Weights of a small mixture-of-experts language model, trained from scratch on English Wikipedia.
Experts: 256 experts in each of 5 layers, 32 GELU neurons an expert.
Training: a variant of SOAP for the experts, 491M tokens, 7494 steps.
Below are experts of layer 2 (counted from 0) of a mixture-of-experts language model. Rows are named router (the router's row for the expert), up (a neuron's input weights, with its number), down (a neuron's output weights, with its number) and show model dimensions 0-159. Each number is 500 + 25 x the weight over its row's rms, rounded and kept within 0 to 999. Numbers have three digits each.
After each expert's rows: a language model's description of what the expert responds to; "comes before" lists some tokens at least twice as common just after its tokens as in all text. This comes from a sample of Wikipedia text that the model never trained on. Tokens count by the router's weight.

# expert 14
router:532475498471492497471481525476495468489518498498534496512519534507502524462544467464517453482497493529511530459481475535533489553517501561524530472536538478460509499499461496451498490517479511555534495487519512510524511478524518541488517497461548454509508480477502493483492469473507464493492479490491508504515520546477457482494481524523483495537525482507513501447543515529484466527495512491489509473469467488523507530497547515539484506497518538504513528509484462511490478477474455
up0:509494532499476484484483475467509522500538503478497512520535511539453513495500488488530496496470478524500485444517527509470482512546509542556475483528471484517491521527486517488478498507476506529508496470519547508514486489470462491482527503473545492519549474476502520518487510498483477520501482509498476524551494466448443540491524532499489505504491452499496475493499500523472524501462494477445461461511455492509461500507503455521488534505515552499586533506526500499497493504501506
down0:499488469487504528535539536498501507499518536511519510519447524526498509490473508475510513508517514516493511505485505476479523470512525489510443490534480470516504510469481533535497483459469485512500486511520512540487474555521495465501517533488471516486476465537539473459462448474487516455524539503494492467470458484507482534528422527485513502493523528486484503527511474532460501532510477472510488508504469545495497504503507485449494488503476524537534524494527550544478469498474484
up1:462511534515512515509511533534559489466510458520508514523491486469524500477509529500546513488529550492476552560483501501521494505471512505493520489512523508512455474482496517462484494480549502516513482491484479508506514491494504523506484457492484517482474501486484462503523498523508476503510525497532478456510525505514516488522472526521511497507510564493525481506495488502458456459499508561503540464495470556509553529508480482508439491488496452469502463497432509496529522485522482
down1:494519532461492498447483495490488494515454554509497515463497495482492456469507494493450528538496429475473446491528518517467501529551458484501539494475496505506502532543486509454497473516463514499488494542519504521500503512554520484533491545470504487469501480504487487513510536514474502479516494517526473488509526521482501470533496499511513466505514487481493477495511510466512480519496483493489513501522442519494505506552513550491500474523564538531476461549504502498492541503484504
It responds to: Ma/ta syllables, with. Mid-word syllables like ma, ta, ga, ina (Somaliland, filmmaker, drama), plus with, including, under, and line breaks in tables.
comes before: "|", "in", "-", "tic", "king", "|---|---|"

# expert 22
router:503464503508530478506513519518503491468477489479555471493534472539496552464498482438525503472530478520498517521550498499489530522502496547508508515496468436482498510496505454482505483511489522530496528494505525537492482492494468488511483485475502480525513528498456491501517497473513468512455464534513496472486513531520471494519471522484508477516553531481522518462498503523503491514525466449503440481524484478586518498498509481502503533485508483509518518472517515511573514484487481
up0:515474470459433481517543510475449522519517480540500516501545523470500476473515503487453504508467529479451499491478488506473505511511482518515555497555492508494511519483546494461533513520471431495472507520466494487520488517545509468483494536498515465483537482483521522518525488512491496560510497501533471511497494499524486477477473506512462466477485536473512504506504478514493510486503451506480531479525531530537481479542527497562511478499508507494504508496534515458496482499522475
down0:494490525468510505471483494489477476489444518485457491555505511493494518545493517522532552502524520514498542479516474485508514520500485505544511518475493495512454483531517505524513482511504458473454481499480486438493531517514470514472540515526437463521500498482527506533507476527489483489485488525523536511485526527506543502492499482537476533473511516490482479494505483473510506494473564513485551499468428532493469484504464489518495464534516504500481481466491481523501520537543477
up1:557512489485524456489517501507526537503515492464515471463484509556498488492469513458492484481516486495512471523522484508508541491479431548530512474512472524524520502512510470487475482475507498483529507467505533544490535525519473527512476497480531521514509516500463492523512473518525526504479477493453490491513504532491493499532493504522506482476474477480537494481463421495480481520533532509500495493491490487522525560563536498522479479533515456562487507473484476468515498484489500
down1:480519467472504503507444535477475475504462533508455466482512536515520464500504422438538526485488472500479490508487489500491552506500535495476476522556517520462523510509517502487476464470523504510513499518506501500490504466506496540519479494507521504468489523479535488510538496512488522514497492518549516530508538481475516465521491504493539500490488521503437480533542500467487503460534515503496490493527527485516476474462467535500538543529516545476486503524496505485468486524524462
It responds to: Words after possessives. Nouns and determiners after his, her, the or a, e.g. his career, grandmother, other, more, life, death.
comes before: " ", " of", " in", " time", " than", " f"

# expert 60
router:471478469517534505496519487526500490483511493512589499499506445560543523492512526485535457528482474514495516510512520491516531525547523524473494509492497434439457450485496484509483489491462504543550506495443528497488513540479487478499517492462532464460525500459498484532497499514515502529453482457484503503519530498505465484464515511476515489533549521503497524490523536494498490508482490515479480499502476469528517520492506501493484525492502528520533511503508473493489478492527494
up0:501493482537486494493512499480538473493544425525492530507500502488509518506533502482513473540509586474510499513477492504494532532522500503555464442501498515494497488533480515475475537504504505495520499548536473510508533484481512466499514484452503472486532521495523477530541518514512477524489476478545501508459507500476489486517474476497494470544466490501486520485480516511455450475500516494471489490475462533542501519524508454451482486531503488512547535491510511455522503525507503
down0:505470481520458497515487520516471507580500478496466471511503498516525523563495517493507502469470476498483484466508493516510526499495500466499453528535525497537475475477501503510475527523503477499495472490480500459556517564518507502477497514516574518469488477513478477522517501465472479508523498502486488530450493513500520499535531508515519506488559509505503487530490494534525496504490456514493495517485503521478507504500485456485468501535475479458500542438491482510565462465495517
up1:486521513501490535509523515489468481480517505547498498479469500498487521457530542491529494526473524555518514542453461472519544520469547485489491489502468488471502490500452468517511496537480525531503520485492495525477535499476504483514474498484482489475512499532459471544492488547483487520482504494514535489484507490504510476474437497502507527525501501523469517498533496510512504543509519522469514520513464525532534523492510506472485504457442457544508479468508451504499574493463499
down1:486534509503501510534505531465476530455490500505478472460510472436518451524489491472507472493516494456487525504474522510492538497515476460537498511528522562486516471493488493486531495508516505477528514505460500522512484464553509522496493477482527523497507489497473519563499505531479504454499540456487482518511472520492534513508511516452472477521547512493477494546497485505523517499461502524540554485501534514507491519469503519492524508492482443537451498503514484508466472539467502
It responds to: Possessive apostrophes, ic, articles. The ic piece in mun(ic)ipality, possessive apostrophes as in song('s), and articles a, an, the.
comes before: "s", "ip", " ", "al", "ial", "an"

# expert 17
router:536460537502480477511493440491505483485492485489540491515498516494527483450533480468486498518536503501479520497546556483478469505484526575516490490513527495457519473498463445492507493494481494534525544470495516532546485523519494511496513508475524423540510473476492478488476457499520505507488492498526523492515510508480438497479517490527479461523538519484496523445523516546467485516505510507527473499483485496501497513525497515471497498474538544501496555504517481501521501480496493
up0:490479475549498510486488480547452482475492508479509511508507491500539483473550443484508471524502512471473504494469522489472469509465491503531481515551507493473487481515527452537523477506545520517477502512521527462524497492506490490506482496489464508465527511555547538480531522478571483479526500509532518496492521495491505541507484503506543519510533450476498505509540471485466495528484458509515478477528482470509533460486523477511522455527483515536500518516481523534456476488506499
down0:514535565492495477510521505491481475547516508452469494487457534482515474509497535478455537476477472523461478461501504534486473472523482485512481517540488491497484560476530519542481525494470477496508513523504487500550482516493451484518483529453491546448472546437494469533512528519486483489480499507489502494467520501513486510473501522511538491518498517481484484456501501532491491477538497487509497517533481497541542497509477500494507526527537488526447517472482512483537501501508506
up1:527523458492503486506501538482480507484505470472513473493503496543505480460496467515474521479482518493503484555497528543505505515508488495500530483497464484515512494510520460490490504554487500490565495529537486511526491507528511478530499474505504478479488480450469489490549512506461488492488506495476487540520534554430449491513529537528532538498532524470491481470542453547455461486529492490461492515475490514527507489467500452487494520513493483512496483503549466511523520516500524
down1:473554500527516499523519479531512514532498472489510513510522492482514514524476475465558543451494486499484533563482483473496486501515478500541507472525495511491509478484517483517528510524468430445499492505501478499514493521477512438478541488544525496510468466486480531537472514477537515514513542490485482509487499494465449491488472519539467540527496480510522459508522482479538506502498507475498482483521534464438524479501498504507518524455459476500502502500541495516486528498519489
It responds to: Adverb -ly and capitals. Suffix ly/ally completing adverbs such as slowly and mostly, plus capital first letters starting names in tables and lists, like Spain, Economist.
comes before: "|", "n", "mp", "S", " life", " known"

# expert 31
router:511507503481557499511527491519487465468505497526557495504536484525528529452499461459534444503506493521510518523530487495510486547528501531471507546501498458461493499488477464510489480534491510516516517523448506509503506486505462503497461510490514476499543480501469495526511471476497449492476505487500564479531494479529431483493518485512503505477554523520508489499525522518521503548499472497495483490486474484538534488516505484520450499462529494511536539503543505485523471481464481
up0:477518543501536535501466509505487518513483468525495547504465528468511487509459497492515518513461496493506492524482511478538494461500469492497524516479512510480526487517495435543548540524563499496524539522492506503531497427479453484506507482525480491502480478487491537492529474513511476486532527518485498472504453500506482494532465517562488499481497464552456506512536493507498519533512490502487513473501531524452518529479474498485480482523480427480500512520513509490517512490463517
down0:525497464508470520488494501537510516498513513489469443476494481505528530458526514458476480476513462534508465481527500479470514554489539492471500499532485501454491537491496539504490550502474535502510515451455442480464510512517514545500542509506471477503489492509512504523477515459469476499489478477500479500498510484531503504503492490480501528485524538474489502503488497485536465523512461516508481477510455472520548500519480426544526489511508554496507551537526525497503495496532498
up1:464500509501496501504471472476532544497546454533487515476477507559491489492514573512506481487496552494499495510490519494495489506541513509498491523478529524496486488508469539480503527518477535498483508510490496476532530528516477544480549501483487508542498486505529569491481465497478486521527470508504527506517479510488498454528489468504429533499465482509501504499463505533512487530507540512470470461464494515539482516536494493440554494489450508506508481462523502493513499526484511
down1:481457495502489482452503508455523523509491496567485486500495444511509473514497483500525538498539485430502491482515498481497489478528495492492488560501538518451484492501511513502501513518504534523442465544486487499515490486510534499446542494449512482545502517502516515484517483484516479517474538523494507474447516489459532449478500467517461534520509501559496497477491501540517532479536526499479514526522525492497530496514495448480489513488465508511499512514526512482523475469510526
It responds to: Determiners. Articles and determiners starting noun phrases, mostly the, also The, a, its, their, this, each, and 'the' inside words.
comes before: " ", " first", " f", " United", " same", "y"

# expert 54
router:493453458473525488527491518508527469488487517523544516491492511516487542493523478488503458476506507485474530508544519511504477513494497566490528481498501481506513453495494446496490519505453505529532542481503507487538502475515494519524459491481526470463561500474503501533498491479502467521493495502510502494550488514492462473496549501507534501530556498485486513498512525516482487544499460492478501471490434536497507512534539547457469492484536515507498487513518467499508489477506429
up0:520418563488488497496472479490472523497527513549496471469462460523500526504502569496506439477481489493467521467512499483491491488522502516483553529515528549472476461494491478562515489497470517516497499489502459498479502518508466536478523502504509479492486484518520503479479455480468535501515501519473519509550450497503482516518510530498475496519531520523516497470483481491480511569521496528515482479485502494502481557512472527500524531489527503514515507510492508472533504474501471
down0:501506495467470496511533467485486496495489524474492524515456486538505510535477507462492504485512492479465525483514521500463467458504525494493546513527441515468498519487530554515498527495475487525521492495492539517493495492489482555503447513483501503476495476458496521506499476557460489438521504497552488557543488537510516483502520532464512505478513546489539500466469476527482463493509478509487529490513480512468483499513462495501536512517518455526462461512536513537504462495508500
up1:506514493468509496494488496485462526505493528492462538478520490501464449509474598513503502487534513525533485511512505496474486487486546512499455530512501465500526492473496495525526512522415508510544547502485464487448476517462511473506514479512521479516530500443491471510488496516515514485512533499508509491525497534525540460516463494502500517489473439494523476512444512483497501500484527496503520491456459482489459503528512503491505533490497521499482446529498487486522530496489490
down1:516491561505517506501477521467546517522533504491519495485501485515452515493490484535479490489499514475527507468480483470498494491501456501475497488486518496480475515505472538501476530491465519471464498463495513524528511489537455508495501540535501510526493473516480494515556541478505490462547526477507495562504483524482485470485481496473487504486498532503482437518553470498537454492511484522490491492522514573526572489489529472507473492509488521511490544492462517504446501483501519
It responds to: Line breaks. Line breaks, especially before section headings, between infobox list items, and after table rows.
comes before: "-", "|", "\n", "==", "The", "==="

# expert 2
router:492487520551491464515518469535510497469521509519543515486484503493511511466514476465494434513490485482516558502480522503502514575547492547521485478513508485462508468498488450497507467487501506539515534486483505506489485509499476480532472490462505486480544510499501453545469488511483489481498543484522549505532511548511487498482494518511485465538545527478498532494529485534474492504477503511470481512491450462522559519526554505504471485500505529523506505504481460494522491496501475
up1:531510516528505501536488477502466474486558516519496499496500530499508486518500469508422492500520470491499500514490471502539473488511528500484529500461510520507501532503450453500480476464496467507502494483504490463496439564506473473495507500508453516520532496497484533509474506492462503511489479531521476541513484513468501505540560538537480549500513479491527483481507461513475480552501519475501485439483504492529566545527492489493483528527499502545529518486498499479499505503492520
down1:554500451487500497471485518495493510455494470568510492457523515512497485489513451534505487457497507476513473497519464526524515498494486506512481474534505524506476505526523478521533495556521507520493465485508529500469506478494543495490497497493515495441456515506504506455505467558533460507528509444513516491502516493515535484501483463574454526488515493510521488473472543456492474504503500492478531534496513516495472467498514514540478526479469550475488481529480494500516507479517507
up2:507489510527489485531499489529514504493519494482508496508506471488507508491535464500445457486534508467477485510499487493497498498499532468527492504525478492507505488519457490530494535516525468510505519517458519492505527511544506406532428508484485506493540484481529488520521530499539502499519529473502449557533490464514498482495518520497487491498537546477515525486518444508504535464499486504526460531484456499488484521459472478492478457470531504422523524490494506505513514520514507
down2:504515516474516491520452518515446516477532518462488498508496522500511503520493532463501530515458469477498513471460495508468512528492523520515505483494535474498529450453524547527461450504456469524514530471478481503533523490517510540524478469556499523473497502503489519480501547488500554538527498488521497474474484498459501512523516486509512502516516451455453484477499489530538512534488504497512535467472526501494497487502489503517508510500460557548472492460495506494500492463537499
It responds to: Plural and word-final s. Word-final pieces, mostly a plural or inflectional s after a stem (prizes, rebounds, Years), plus States, -ities, -ations.
comes before: ",", ".", " of", " and", " in", ":"